{
  "d_model": 128,
  "vocab_size": 8192,
  "rope_base": 10000.0,
  "parallel_block": false,
  "beta1": 0.95,
  "warmup_steps": 236,
  "seq_len": 512,
  "steps": 5771
}
Below are experts of layer 6 (counted from 0) of a mixture-of-experts language model. Rows are named router (the router's row for the expert), gate (a neuron's input weights, with its number), up (a neuron's input weights, with its number) and show model dimensions 0-127. Each number is 128 + 24 x the weight over its row's rms, rounded and kept within 0 to 255.
After each expert's rows: "gets" lists some tokens that make up at least twice as much of what it gets as of all text; "mostly gets" lists some tokens that are sent to it at least half of the time. This comes from a sample of Wikipedia text that the model never trained on. Tokens count by the router's weight.

# expert 2
router [172 113 120 111  87 128 179 119 110 115  70 162 140  97  91 153 138 118 178 131 132  95 130 133 130 150 151 124 150 130 154 141 137 106 118 130 118  97 135 136 136 122  78 121 121 181 157 124 130 120 167 119 102 163 168 127 129 171 168  91 135 141 137 155  89 130 139 129 132 123 142 136 160 162  94 131 168 143 135 145 108 146 140 162 113 108 141 103 153 131 122 116  92 129 137 131 103 123 100 165  85 157 182 156 147 120  75 153 111 142 110 125 122 121 162 102 118 143 110 127 143 102 106 134  89 134 131  97]
gate2 [129 109  65 133 111 125 126 100  81 147 105 186 146 189 111 165  87 163 161 114 121 121 120 138 176 112 123 140 129 153 148 149 180 115 106 108 159 107 125 104 173 136 123 118 180 160 129 133  95 104 126 118 103 119 152 116 124 113 162  92 142 160 117 105 133 120 117 129  88 139 142 103 161 155 130 103  94 126 109 125 124 143 133 148 165 142 121 108 111 116 119  88 134 129 174 140 119  97  96 137 132 138 153  95 143  96 139  92 114 137 104 137 121 168 122 134 137 153  97 121 128 120 112 178 140 108 129 135]
up2 [159 136 132 132  67  94 171 156 115 107 162 165 113 147 173 152 124 109 134 120 147 172 153 135 146 128 117  91 112  73 141 130 138 126 117 144 184 143 116 145 121 124 104 137 104 144 117 123 121 108 114 110 125 120 141  88 126 123 105 133 185 120 133 124 152 159 142 147 124 108 128 148 120 113 121 126 123 103 180 139 102  62 105 140  98 164 133 157 122 161 128 148 118 139 101 156  86  85 134 169 135 166 116 155 143  96 108  78 119 107 119 104  81 123 121 122 133 127 130 148 107 129 162 126 136 130 159 115]
gate3 [116 114 157 117 149 140 125  89 152 112 135 142 142 104 115 149 132 112 149 178  89 143 115 121 121  96 125 107 123 140 134 134 150 151 114 126 160 128 108 139 110 149 125 117 158 136 153 118 118 105 134 140  89 132 103 114 137 134 137  60 107  92 109 109 127 135 158 123 115 132 135 110 113 136 128 107 154 143 104  96 108 115 138 179 106 145 142 150 140 144 160 143 131 111 153  97 116  91  48 126 152  96 163 126 156 123  98 135 105 113 103  70 109 140 134 156 104 121 118 110  92  84  99 187 111 161  72 148]
up3 [152 133 133 112 117 160 155 127  97 144 110 139 205 207 109 104 153 147 150  81 104 112 145  77 143 144 130 136 155 135 116 104 151 129 135 124 122 163 123 139 130 120 120 152 147 146 103 151 104 138 130 135 146 152 114 139 171 129 119 136 118 134 115 166 131 159 119 124  88 185 134 113 128 141  85 111 171 138 127 119 141 124 103 130 178 104 117  95 152 127 135 141 144 114 122  98  72 119 113 116 109 109 127 116 152  75  95 111 108  97 107 100 109 112 144  88 158 133 131 139 121 153 108 139 121 133  86 108]
gate4 [151 106 126 115 128 134 144 101 125 177 129 115 138 115 157 115 139 127 153 142 100 146 143 119 162 118  95 145 107 147 151 140 133 128 110 144 157 103 152 125 124 147 133 148 147 115 149 132  94 103 109  91 134  81 127 137  95 170 123  99 138  98  64 150 173 150  94 110 106 104  55 123 111  62 100  64 104 154 143 113 126 140 150 122  99 148 129 124 113 156 148 129 117 137 144 124 117 112 105 154  92 151 131 102  87 113  96 155 111 148 106 134 122 146 144 132 108  91 108 114 132 108 109 142 140 134  75 111]
up4 [159 138 133 187 128 157 148 122 117 150 144 169  85 149 165 137 112  83  99  85 135  70 100 144 170 132 143  97 129 105 151 119 120 150 117 140 113 133 139 121 124  98 144  87 124 120 152 143 112 104 129 130 116 126 145 126 109 146 116 148 138  95 144 143 121 132  91 140  94 138 115 119 134 140 123 147 124 146 135 108 173 133 128 124 129 110 170 138 165 156 149  97 108 127 125 120 129 150  98 117 105 109 127 143 200 139 141 123 139 109  74 149 113 158 152  68 155 112 150 123 100  94  93 118 141 192 124 113]
gate5 [131  73  98 121 105 127 124 100 101 157 133  97 121 157  74 134 134 160 139  98 120 104 132 118 142 148 124 147 121 169 145 126 164 152 168 139 139 156  68 117 153 119  84 116 100 141 118 104 166 140 135 127 146 106 119 104 140 132 152 101  80 133 105 173 132 149 120  99 108 133 145 121 154 123 102 144 106  97 147 152 110 197 141 148 158 129 101  64 118 160  85 129  96 105 136 133 147 141 142 160 102 119 119 143 127 127 137 107 159 129 140  86 116 161 122 123 122 131 167 123 147  97 114 106 115 120 113 104]
up5 [144  90 123 131 130 138 171 178 128 137 135 125 167  79  64 110 104 105 124 143 104  94 124 147 138 134 198 148  99  87 137 104 112 116 154 131 164 136 134  97 132 109 168 105 114 155 117  91 127 156 118 159 117 108 133  90 138 140  91 143  71 153 127 116  73 136 109 125 115 146 150 145 121 107 126 126  96 149 113 130 103 116 189 130  91 140 105 113 126 159 135 128  88 138 134 127 109 139 114 119  72 101 122 151 108 164  92 141 114 144 148 137 135 141 129 104 122 129 122 125 100 137 133 138  98 115 117 129]
gets: ",", "\n", ".", "s", "\n\n", "ed"
mostly gets: " but", " released", " However", " off", " century", " announced"

# expert 15
router [149 176 120 143 115 136 135 140 155 109 151 118 164 137 163 125 136 186 112 136 148 137  86 149 165 100 138 103 124 105 152  96  88 112 103 111 120 134 147 160 139 165 159 158 160 139 183 135 143 163 114 145 124 157 149 145 138 111 109  98 163  77 140 140 134 142 154 135 142 158 137 134 159 124 188 135 112 142 131 144  81 107  84 111 139 117  94 163 110 155 152 116 119 120 125 114 120 132 149 127 126 117  78  83  84 153 159 123 147 151 134 146 101 157 115 147 137 107 137 167 143 130 127 141 109 123  91 122]
gate10 [103 102 106 150 122 121 135  97 126 154 136 165 157 132 109 117 106 148 134 139 133  91 121  99 145 107 153 150 136 131 129  70 149 128 165 135 135 104 156 100 128 130 105 105 151 127 144 148 152 125 100 135 143 123  96 117 122 178 125 101 143 115 118 147 170 134 155  82 139 145 121 131 176 108 138 136 132 138 146 123  97 144 124 180  90  79 132  62 107 130  95 111 128  99 139 147 141 134  56 150 130 124 145  92 170 121 149 121 122 139 104 149 118 163 100 156 121 126 110 132 187 129 126 104 120 109  76 131]
up10 [129 158  92 111 113 192 137 172 125 152 134  85 115 126 107 127 141 114  93  97  92 142  96 133 135 149 142 109 148  91 167 128 133 182 117 134 115 121 130 129 109 116 141 101 130 172 144 147 145 118 108 181 130 136 122 129 140 105 154 111 146 139 168 136 139 100 159 119 179 169 119 124 113 133 118 131 107 133 148 148  90 108 118 119 109 137 174 177 101 100 140 136 112 113 125 117  89 159 121 146 179 116 137  95 158 100 131 124  86 140 100 134 142 146 149  66 116 123 118 143  78 105 116 139 126 156 128 129]
gate11 [154 104 148 147 124 103 105 108 150  93 122 126 204 133 143  97 150 158 146 177 103 134 138 104 155 100 154 119 109 146 139 122 105 120 112 125 113 117 141 154 134 134 119 119 112 127 159 145 112 111 130 148 158 172 104 110 122 133 177 123 141 111 112  90 114 152 136 112 127 133 151 129 154  89 167 157 139 160 139 121 154 132 123 132 132 129 102  92 119 195 152 136 150  87 131 133 119 102  85 176 158 155 138 149 126 128 134 116 146 149 132 129 102 172 149 151 138 132  69 142 158 113 102  78 139 101  90 114]
up11 [163 131  93 125 148 155 141 124  96 139 129 150 105 135 110 128 116 137 120 155 164  92 175 123 103 134 188 154 124 106 109 164 143 131 136 115 118 107  95 139 109 130 126 116 154 110  77 153 142 108 107 161 122 134 166 131  86 142 123 136 176 159 116 108 133  98 110 116 149 110 119 153 110 100 107 113  76 133 123 138 107 153 130 133 178 142 165 158 161 141 110 134 162 112 111 136 153 159 129 141 116 156 117  93  92 122  92 179 155 125 120 142 136 102  79 144 100 133  95 155 127 175 166 106 126 141 115 111]
gate12 [152 112 119 127 140 139 126  80  99 116 143 118 185 145 151 140 106 143 126 141 137 144 105  96 126 115 185 126 134 146 120 123 125 117 115 103 131  80 104 128 128 150 127 172 149 151 132 133 159 148 110 167 129 109 123 121 125 123 120  70 140  71 161 146 110 149 143 116 133 134 124 116 139 110 121 154  97 128 116 134 143 150 164 131  85 131 140 136 134 156 153 160 130 133 172  61  98 129 107 141 140 130 155 105 127 114 133 173 117 188 104  84 111 141 147 171 144  98 113 159 107 110 123 137  86  72 119 123]
up12 [160 119 157 112 161 125  97 132 123 140 137 119 118 118 138  96 190 132 146 129  99 151 106 111 140 145 139 118  88 119 133 121 123 162 149 160 108 141 100 147 134 111 101 158 141 141 166 133 134 156 128 126 179 128 115 163 110 136 192 122 114 168 148 149 157 145 169 141 103  97 181 128 130 145 115 136 108 136 153 146 116 136  97 101 109 110 142  99 124 121  99 171  97  81  97 188 124 123 131 126 112 119 102 161 134 115 157 152 120 146 115 146 145 137 144 143 190 130 154 136 141  74 142 127 139  85 134 135]
gate13 [157 119 113 136 176 114 121 139 122 100 114 173 154 147 108  90 130 124 138 179 144 109 109 133 121 141 113 122 116 136 125 102  90 104  80 111 132 148  94 128 153 134 135 130 102 107 125  58 148 126 133 141 129 132 130 160 130 121 115 118 101 125 136 136 146 105 146  98  72 164 121 108 146 129 121 110 125 167 140  99 137 115  98 152 160  96 137 139 135 131 107 159 136 101 167  98 137 102  82 122 149 144 134  98 129 154  94 167 123 114  64  84 162 118 127 161  91 129 119 140 151 130 106  89 109 110  83 101]
up13 [162 124 137 110 139 182 135  86 114 123 160 174 119 157 108 136 137 106 115 128 111 159 143 171 150 122 163 141 119 107 153 102 142 147 151 157 110 113 104 125 106 141 136 124 140 128 119 126 127  93 106 155 145 157 170  99 130 140 111 123 118 146 143 143 110 110 122 158 135 140 166 177 123 137 106  99 127 154  82 145 136 141  85 156  56 133 143 143 146 140 141 106 159  73 133  49 132 135 129  95 162 115 160 114 108 148 121 135 116 124 137 164 113 120 145 132 117  97 110 153 119  96 136 153 159 166 112 136]
gets: "\n", ",", " (", " and", "t", "–"
mostly gets: " (", " He", " =", "He", "{", "ut"

# expert 14
router [110 122 143 141 168 129 126 146 132  87  97  97 128  75 174 158 169 111  96 132 124 102 136 140 133 170 159 176 134 156 140  83 129 160 125 173 128 107 146 103 115 111 144 118 103 117 118  94 148  99 148 141 157 111 179 121 136 142 155 127 123 125 114  74 148 138 170 129 134 102 101 111 152  96 107 136 131 151 104 131 148 158 171 116 130 176 157 128 110  93 152 140 150  79 140 126 112 125 106 127 134 149 103 154 125 107  86 148 157 128 143 111 132 135 155 144 122 150 121 127 142 132  91 139 150  79 115 158]
gate2 [123 136 135 119 124 133 156 115 114 143 128 134 102 106 124 153 107 124 139 162 138 100 136 134 154  68 150 117 103 130 122 125 130 121 123 135 200 105 158 139 102 133  76 136 122 106 142 118 121 105  98 132 157  87 178 115  77 126 137 102 152 116 102 115 167 110 160  96 105 117 139  99 109 119  99 148 135 170 160 150 115 136 139 151 120  92 119 112  88 120 139 123 126 118 147 110 128 112 124 131  81 165 124 101 119 147 123 111 132  92  89 120  93 109 149 184 152 142  57 135 147 133  97 130 134 103  81 143]
up2 [ 68 163 129 151 120 133  78 132 121 106 133 118 146 115 149 116 130 114 106 131 146 106 140 103 147 154 135 169 132 160  98 125 111 121 139 116 107 133 125 171 137 149 174 131 172 110 119 143 131  89 131 145  63  87 146  92 128 107 150 138 125 129 125 127 124 119 148 120 126 110 135 111 157 138 134 122 102 131 128 143 135 170  87 164 109 139 126 163 128 160 144 103 144 153 119  76 177 131 142 116 167  73  73 143 130  91 161 141 122 108 126 104 115 147 123 100 133  96 152 107 152 112 137 127  69  93 133 115]
gate3 [122  98 122 125 147  81 136 132 135 150 163  89 106 147 114 136 147 156 170 123 138 107 131 169 142 119 104 156 148 151 156 131 166 136 116 145 185 133  91  83 166 101 142 103 149 146 112 138 149  96 149 125 117 130 141 131 107 136 127 150  54 121 126  95 170 121 166 116 139 138 134  88 133 154  99 159 121 131 164 130 112 135  86  93  93 109 132 103  91  88 137 145 123 145 114 171 115 110 125 101  86 144 114 123 133 122 115 153 105 162 103 115 149 144 118 112 104 138 136 163 125 117 124 169 104  90  98 132]
up3 [156 142 108  96 129 123 133 128  93 114 132 146 135  89 123 149 147 115 160 163 108 142 156 133 111 107 129 127 181 127 140 128 167 104 150 147  85 144 129  68 124 129 130 150 121 131 136  68  98 119 139 161 142 115 142 134 152  94 109 109 133 133 140 125 133 105 150 127 144  92 145 135  80 101 109 130 111 144  94 165 129 144 134 176 109  96 123 144 133 111 156 129 156 126 115 116 164  98 127 149 136 142 108 130  87 143 111  99 158 139 129 101 139  87 122 154 146 142 116 134  83 174 122  77 102 146  51 143]
gate4 [143 128 127 119 122 114 121 118 140 134 139 107  81 121 138 146 169 127 138 150 114 110 141 119 149 130 128  90 134 164 149 121 141 173 176 102 113 129  89 103 106 111 151 158 109 117 145 136 156 105 107 151 158 103 169 144 118 107 110 108 139 120 158 140 146  97 150 110 121 124 125 114 120 101 110 121 135 135 137 120 158 149 163 157 115 167 131 110  73 134 134  93 110 124 171 103 127 123  84  81 126 179  97 166 140 189  93 169 144 185 139 129 160 106 157 148 149 155 129 131  89 144 102 146  96 142 109 136]
up4 [121 131 143 137 155 111 119 149 133 129 141 114 143 153 176 125 131 191 140 115 111 136 109 123  94 147 102 107 143 178 117 170  98 118 109  97 121 118  80 121 107 135 172 187 118 132 114 155 152 121 108  94 131 134 148 141 119 116 132 154 153  55 131 140 127 174 140 138 196 136 126 139 123 113 160 143 148 141 119 138 142 106 130 141  92  99 130 144 138 175 124 159 130 145 135 138 125 107 106 126 163 133 127 131 182 120 146 131 109  97 142  98 113 165 161 141 122 123  99 166 123 105 135  81 109 163 119 117]
gate5 [128 115 134 144  88 122 124 134 108 126 103 168 144 117 113 150  85  85 108 143 117 131 106 130 157 134 155 151 150 170  98 132 138 149 147 121 139  92  88 128 103 106  83  99 151 110 105 111 183 116 112 150 124 129 159  76 138 144 137  99 130 126  97 146 140 178 119 126  90 103 124  85 163 121 122 111 126 179 119 117  81 142 157 152 145 137 154 123 127  84 137 136 133  85 149 112 130 123 121 131 115 146 145 101 147 135 105 105 151 126  70 116 147 149 142  90 108 137 117 122 186 119 113 131 158 100  90 108]
up5 [113 111 143 121  99 119 122 123 152 142 195 114 149 134 138 109 176 133 162 127 135 196 141 134 129 120 167  89 100 110 159 126 103  96  99 108 172 118 134 113  90 120 139 112 127 156  91 115 131 112 103  88 129 106 157 133 130  98 103 105 134  96 170 134 126 140 132 130 108 135 151 112 123 132 155 145 136 111 147 123 149 105 131 137  99 117 114 156 121 133 136 130 126 180 110 149 104 118 153 175 164 129 115 109 115  98 118 142  84  78 102 187  89 130 124 109 130 102 103 120 152 112 134 126  78 107 156 159]
gets: ",", " of", " in", "ing", " for", " on"
mostly gets: " have", " during", " where", " including", "ment", " in"

# expert 3
router [114 112 132 176 118 147 117 116 135 147 102 116 131 163 148 140 129 124  91 148 131 116 156 116 110 122 146 153 102  93 131 117 136 122 115 130 135 154 111 183 139 152 118 159 104 108 151 129 136 147 137 149 110 114 121 107 143 111 105 141 125 133 135 111 148 106 139 193  83 150 109 112 160 119 119  99 116 108 120 127 127 164 110 141 166 118 150 134 173 152 138 124 117 118 126 138 159 207 159 175 123  89 130 100 137 121 184 129 132 165  67 116  96 123 143 116 123 175 108 137 121 120 143 142  72 138 116  75]
gate27 [159 100 105 155 126 135 142  96 116 170 114 170 145 102 155 109 107 117 142 167 118 153 104 132 108 117 125 115  95 108 117 134 131 108  51  94 185  83 111 120 145 102 121 154 130 136 131 157 118 105 127 149 135  70 146 118 127 117 117 145 113 157  89 124  96 106 107 130 102 149 107 154 101 111 155  84 183  93  97 110 142  77 122 147 144 153 118 107 113  94 134 124 118  93 155 134 165 140 111 119 109 111 115 124 156 135 119 141 130 128  87 127 123 145 134 131 132 163 107 136 108 118 127 166 129 144  80 120]
up27 [ 92 149 153 101 124 113 173 165 161 108 121 131 140 162 109  98 151  99  99 130 142 102 143 106 128  57 141 142 178 119 140 128 122 152 112 149 161 144 116 163 120 123  95 123 128 134 132 112 117  88 117 107 128  80 151 141 122 153 178  88 103  98 143 151 131 135 161 125 136 123 135 155  96 121 112 130  79 101 119 132  74 125 131 145 124 158 133 122 148  98 177 122 124 122 150 142 166 137 125 107 109 119 124 118 126 129 107 144 127 151 158 164  83 106 187 105 154 108 105 116 105 119 131 120 124  75 111 124]
gate28 [106 100  90 160 116 155 144  88 140 132  93 110 171 149 119 151 126 122 184 174  99 146 118 180 131 104 128 125 131 119 101 131 140 135  95 116 170 124 110 132 116 110 105 164 116 129 122 119 144  73 120 134 112 113 181  97 158  82 118 145  95 133 131 111 129 125 133 139  88 122 134 108 159 139 112  99 178 139  85 142 125 160 114 127 141 139 127 121 116 137 162 133 105 120 156 144 125 150 113 146 113 155 118  92 161 140 141 126 134 145  89 135 109 104 124 135  62 139 117 107 110  89  85 145 102 143  87 108]
up28 [124 127  96 136 110 150 137 102 126 120  96 129 170 144 155 151 135 106 148 155 102 147 129 179 121 107 160 132  86 118 105 112 145 147 134 142 171 153  97 137 126 124  92 142 108 110 110 129 139 106 103 144 103 125 155  97 161 108 138 180 118 151 134  96 123 129 142 151  78 133 132 113 176 166 124  84 190 141  94 127 125 173 105 134 142 129 118 124 124  90 135 125  93 126 123 156 123 172 113 164 124 150 137  79 126 112 156 135 142 140  84 145 128  96 127 146 104 156 101  98 131  89  87 149 124 113  90 119]
gate29 [100 149 115 158 127 126 208 130 153 136 118  83 118 141 148 151  89 121 175 151  91 143 140 120 169  99 133 148 169 143  90 152  95 143 117 119 152 109 136 128 116 128 132 118  88 128 136  86 165 129  84 120 132 105 110 131 103 132 118 130 114  88 126 132 151 130 103 123 152 110 147 126 134 197 137 132 159 150  82 120 142 135 118 166 144 166 112 104 112 125 146 116 138 134 153  92 121 122 105 159 165 172  93 126 121  88 116 108 115 143 133 125 126 124 117 125 101 129 169 126 116  85 134 158 146 134  78 132]
up29 [111  85  92 109 111 159 100  95  91 131  85 149 128 161 134 128 137 126 108 180 122 123 145 177 147 114 124 123  57 133 139 141 193 143 105 156 147 122  94 136 140 103 102 146 141 100 113 137 142 142 137 137  93 124 131  77 167 140 135 132 136 130 147  96 133 111 143 146  79 161 101 104 153  97 135  93 131 143 115 127 117 135 122 136 121 113 140 129 139 126 113 145 110 148 137 120 124 154 123 159 114 137 158 133 158 145 156 142 132 166 106 147 102 104 139 133 114 144 138  82 136  87  92 170  89 122  82  90]
gate30 [107 107 112 113 160 113 131  98 131 144 113 126 106 108 173 163 172 141 147 142 112 110 118  90 118 100 149 144 127 113 143 129 132 166  96 156 134 136 102 165 130 110 166 146  92  95 154 133 112 102 148 149 136 126 146 104 110 162 168 169  92 160 154 111 162 104 121 139  70 141 165  93 167 153 116 134  95 137 156 129  81 153 120 178 160 127 138 135 126 117 130 100 117 124 126 114 129 145 140 151 103 144 134  96 129 125 134 135 116 135  90  88 111 117 173 124 127 146 105 122 136  80 135 192 115 148 106 127]
up30 [141 140 146  70 152  93 120 126 154 117 157 117 137  81 106 105 124 134 115 110 121 104 135 101 162 126 114 101 136 133 157  84  86  73 156 125 115 139 127  95 120 150 136 138 124 152 115 133 118 122  98  99  71 137 155 148 160 141 136  99 123 124 127 155  94 138 128 114 163 124  95 144  84 110 103  99  99 139 105 151 178 134 108 124 131 135 156 150 151 180  87 173 110 130 145 108 147 138  97  98 143 145 114 153 139 153 144  89 161 151 134 138 102 161 119 111 154 124 134 151  99 117  96 111 119 100 164 147]
gets: ".", "\n", "\n\n", "=", "–", "  "
mostly gets: "\n", "\n\n", "\n ", " not", "^", " un"

# expert 5
router [140 131 151 119 115 109 107 108  88 119 112 108 173 132 138 139 154  93 156  93 111 143 125  56 163  82  79  93 110 139 127 108 120 130 120 112 152 124 117 117 144 167 103 148 122 114 127  96 113 145 125 117 105 173 117 141 154 111 140 141 127 122 110 165 150 112  67 111 147 158  98 119 146 143 130  79 114 120 126 130 109 108 130 111  97 111 139 140 131 152 177 126 113 169 120 117 112 116 133  90 108 130 120 135 100 165 129  86 166  84  99 105 131 114 142  78 141 131 119  89 140 181 132 107 129 110 142 106]
gate3 [159  98  77 146 111 116 136 104  96 132 144 137 150 151  96 168 180 131 135 157 136  71 120 130 133 132  93 138 101 158 110 117 130  64  99 127 159 125 113 156 142  96 106 131 155 135 153 114 144 112 101 111 139 131 135 114 135 114 154 102  95  90  76 150 151 130 152 130 151 118 135 126 108 115 114 106  85 117 105  94 124 140 120 107 129 162 153 104 105 166 175 118  81 138 126 101 151 108 100 116  97 120 127 104 142 150 110 129 121 104 127 117  96 162 189 107 145 127  93  92 110 120 112 107 133 111 119 121]
up3 [161 131  76 136 154  86 126 141 158 130 144 123 138  99  94 105 143 151 133  99 109 119 168 132 123 107  91 118 153 131 143 145 173  96 142 134 143 136 141 164 127 143 175  89 135 136 159 171 137 129 109 156 171 130 169 158  97  93  94 113 159 113  82 154 150 146 135 115 149 120 154  99  69 125 137 163 167  92 105 116 136 120 137  92 137 134  84 116  91 134 100  86  89 130 146 147 101 159 119 110 117 124 103 121 151 143 125 146 133 130 110  98 157 124 134  89 140 148 134 157 139 117 148 116 125 108 119 129]
gate4 [121  92 129 139  89 103 142 123 143 120 125 157 201 105 104 125 137 132 160 119 112 133  78 130 137  84  97 112 116 171 154 120 181 133 108 137 181 113 139  91 120  89 112 121 135 164 124 121 148 124 105 154 145 145 117 118 117 117 174  85 113 100 123 120 138 126 141 116 122 107  98 137 154 108 104  89 122 144 115 133 138 111 172 141 117 142 112  91  94 127 133 101 115 169 144 107 156  70 107 153 103 143 162 144 146 154 121 121 110 147  99 111 130 146 102 155 163 139 116 123  92 107 144 107  80 126 156 142]
up4 [111 145 129 153 128 115 112  99 135  85 107  79 128 130 127 183  87 111 133 118  80 133 112 123 181 133 141 147 113 145 110 133 107 107 110 138 137  84 155 136 104 125 103  86 102 141  90 134 136 138 161 142 167 151 100  98 134 143 123 101 168 107  92 163 163 137 131 144 114  95  65 116 160 129 121 170 128 124 117  91 164 129 111 134  94 125 127 102  99 106 131 111 145 115 101 152 114 119 135 105 172 156 121 129 156  87 137  86 128 127 147 173  81 148 126 150 109 121 139 130 105 115 114 142 129 125 133 158]
gate5 [108 125  88 151 139 139  74 113 111 112 126 131 137  82 116 126 111 145 162  96  88  98 102 108 120 124 129 107 138 160 125 145 157 106 140  90 178  94 167  75 136 118 126  94 148  97  98 128 131 151 135 101  99 102 168 110 126 142 164  70  96  93 119 147 143 123 127 116 123 129 135 127 154 137 119 121 169 133 143 100 141 115  98 135 138  88 135 126 119 118 140 105 129 175 140 143 116 100 140 123 128 145  89 112 114 142 174 104 105 120 121  83 173 126 148 112 139 121 121 150 164 128 112 163 150  79 141  97]
up5 [110 113 169 127 112 125 121 128  96 129  77 149 120 157 115 119 136 146 146 150 175  95 170 161 132 118 124 148 127 131 190 120 115 110  79 111 141 146 113 128 115 133 169 125 108 167 159 126 104 105 107 109 151 139 143 118 109 120  91 128  94 155 118 121 137  94 106 134 193 113 129 119  67  82 119 127 169 141 110 171 161 101 114 148 131 125  98  98 155 146 125 136 140 133 105 135 128  80 108 130 107 136 137 142 127 161 109 105 123 128 120 139 125 163 137 123  79  95 129 170 122 127 101  87 165 138 131 117]
gate6 [130 105 138 110  96 112 145 139 117 125 150 135 129 114 106 112 139 114 144 119  87  80 116 164 127 146 153 159 140 141 122 119 133 105 105 118 101 103 124 116 143 136  77 134 102 125  99  76 150 127  97 132 116  93  84 116 126 101 111 140 130 129 106 172 112 157 144 107 136 125 158 131 160 155  81 134  55 156 123  69 111 174 145 100 142 165 136  91 114 128 131 160 127 117 135 129 113 135 139 127  86 144 106 106 135 165 141 117 132 128 145  73 134 178 114 105  78 140 111 157 146 121 128 144 134  84 112 118]
up6 [ 86 126 169 113 115 111 112 143 119 162 116 101  97 139 114 128 163 124 180 158 132 106 125 104 106 108 123 126 152  85 116 104 135 190 131 115 142  97 166 108 174 150 109 127 166 114 125 126  82 136 100 126  89 132 109 105 127 120 131 113 142  98  65 186  95 125 104 149 175 140 111 145 129 152  99 119 144 121  82 121 114 119 136 135 104 108 170  85 110 131 150 116 120 138 155 144 139 150 132 123 144 122 132  97  99 128 130 101 127 124 106 103 158 126 123 113 129 140 129 115  91 144 132  59 143 113 136 156]
gets: "s", " to", " a", " was", " in", " is"
mostly gets: " was", " his", "s", " he", " be", " are"

# expert 0
router [146 147 116 139 117 126 128 114 108  90 131 127 146 140  76 119 119  93 124 123  93 151  76 112 146 191 109 138 136 142  94 163 148 140  93 133 134 146  89 126  83 148 127  96 150  97 140 176 112  74 166 140 132 113 150 134 115 132 111 149  98 102 123 142 175 141 161 143  86 158 125  78 129  99 147 118 129 117 163 108 133 130 132 124 101  93 101 132 112 133 100 152 138 125 142 140 169 110  99 103 145 130 131 146  80 122  91 108 108 123 115 103 127 114 148 149 176 145 173 125 132 130 121 124 124  79 145 124]
gate16 [128 119 124 147 102 139 126 107 101 139 106 108 116 121 107 102  90 156 168 156 117  52 134 151 123 142 122 102 110 124 123 120 132  82 110 122 119 137 101  87 119 149 108 131 125 101 139 144 117  81 125 105 107 114 131 112 111 116 160 166  86  97 141 130 163 124 125 119 136 139 148 101 132 114 131 161 130 141 143 116  92 145 155 159 116 117  66 118 130 110  99 183 142 190 127 128 122 119 122 143 172 101 161 125 124 117 102 134  69 130 115 101 144 174  87 132 151 106 139 127 121 124  96 181 148 123 105 111]
up16 [143 112 109 131 147 155 115 119 105 132 121 158 101 167 144 104 113 162 109 119 118  85 132 114 158 134 155 112 141 127  85 163 106  86 173 142 120 124 110 151 144 124 135  99 199  90  93 132  89  99 144 133 128 155 148  99 130 156 133 157 125 100 128 159 171 110 141 121 141 122  74 129 133 141 152  70 132 105 106 128 108 146 134 109 151 125 128  96 125 145 139 116 140 159 129 125 156 122 162 151 138 115 129 133 158 100  97 139 116  94 121 159 125 107 138 152 164 155 113 135 146 125  90 134 147  80  61 120]
gate17 [132 155  91 161 131 148 143 137  73 129 103 167 179 111 128 124 130 111 157 194 106 119 112 156 170  99 129 128 159 114 119 122 145 126 139 136 112 123 135  95 149 100 101 105 138 121 123  71 106 148 104 122 138 117 118 126  80  99 109 130 114 173 102 126 140 120 146 112 112  58 114 133 118 125  72 155 101 122  88 130  94 118 109 157 150 120 124 144 155 141 123 125 128 121 162  83 122 121 139 128  69 110 125 171 128 139 114 101 134 136 137 108 120 129 124 132 156 121 129 142  63 133 124 126 134 120 123  85]
up17 [118 108 140 132 145 135 142 137 118 146 137 138 141 158 143 102 147 141  95 138 146 123  98 179  83 124 169  69 143  95 150 181 117 140 118 125 173 117 154 115 147  95 129 139 111 145 126 118 104 163 137 115 130 135 125 147 134 169 122  97 142 109 107 111 115 130 174 121 135  99 123 143 126 120 134  87  69 134  91 128 115 105 109 120 100 182 142 114 157 131 135 130 119 124 126 149 106 141  77 145  79 127 155  97 151 137 141 148 124 134 137 133 126 114  89 145  51  86 145  95 115 154 113 105 147 156  99 127]
gate18 [106  94  79 128  95 118 163 126 144 165 112 143 144 132 114 146 102 145 154 108 103 118 130 161  89 102 149 107 120 121 108 133 122  98 122 165 124  84 169 146  86 134  78 103 129 113 123 110 137  65  97 158  94  87 146  88  94 183 125  71 130 126 141 123 152 172 165 135  94 124 129 118 125 154 145 150 116 163 163  95 142 147 108 135 165 133 124 140 149 133 139 109 178 111 154 118 123 169 111 126 110 145 105 149 109 144 132 125 111 138 138 125 146  97 116 123 136  93 143 111 128 118 133 114 129 105 111 144]
up18 [166 143  94  95 136 129 101 132 105 120  97 113 183 134 143 119 126 116 170 144 123 151 115 113 112 121 149  94 120 144 110 121 139 168  85 125 126 161 164 135 129 137 161 106 111 126 134 186 114 112 128 178 122  92  92 111 132 122 148 115 117  96 137 120 117 134  72 124 114  93 105 113 129 146 126 137 112 113 123 146  82 133 111 130 126 165 148 130 138 171 129  92 121 108 125 110 112 168 119 123 114 136 180 129 154 118  91 118 130  80 129 149 128 123 116 102 118 122 135 118  85 162 186  86  90 125 184 124]
gate19 [ 94 106 125 144 122 145 139 153  93 127  98 132 129 155 127 112  86 165 172 176 110 132  85 129 126 146 139 122 110 138 107 144 158 110 108 156 131 130 136 123 153 124 182 154 146 101 150  95 160  70 143 129 128 139 123 109 139  89 109 140 152 110 130 121 110 145 138 117 100 142 122 140 135 129 100 101 120 143 141 117 123 105 183 137 101 131 115 100  81 119  82 128 131 113 183 133 119  85 106  96 140 122 127 165 153 128  69 123 103  89 131 129  96 178 115 142 147 102 170 101 115 115 104 136 118  88 105 126]
up19 [145 135 108  90 134 143 135  97 106 168  98 112 151 119  94 149 127 115 100 102 148 101 115 131 142 171 155 163 137 167 116  96 127 151 140 135 159 103 131 149  95  97 149 131  93 121 114 114 122 117  58 123 132 122 116 165 139 104 121 111 117 118 132 104 140 149  69 128 149 195 129 104 161 161 127 150 169 132 110 119 111 136  80 131 130 125 123 146 109 123 147 157 118 198 125 109 155 143 122 114  95 165 134 101 119 153 142 145 145  98 141 152 129 113 105 107 121 147 110 177 126 147 160 138 104 123 164 136]
gets: " the", " of", " in", "-", " to", "="
mostly gets: " in", " of", " the", " at", " with", " for"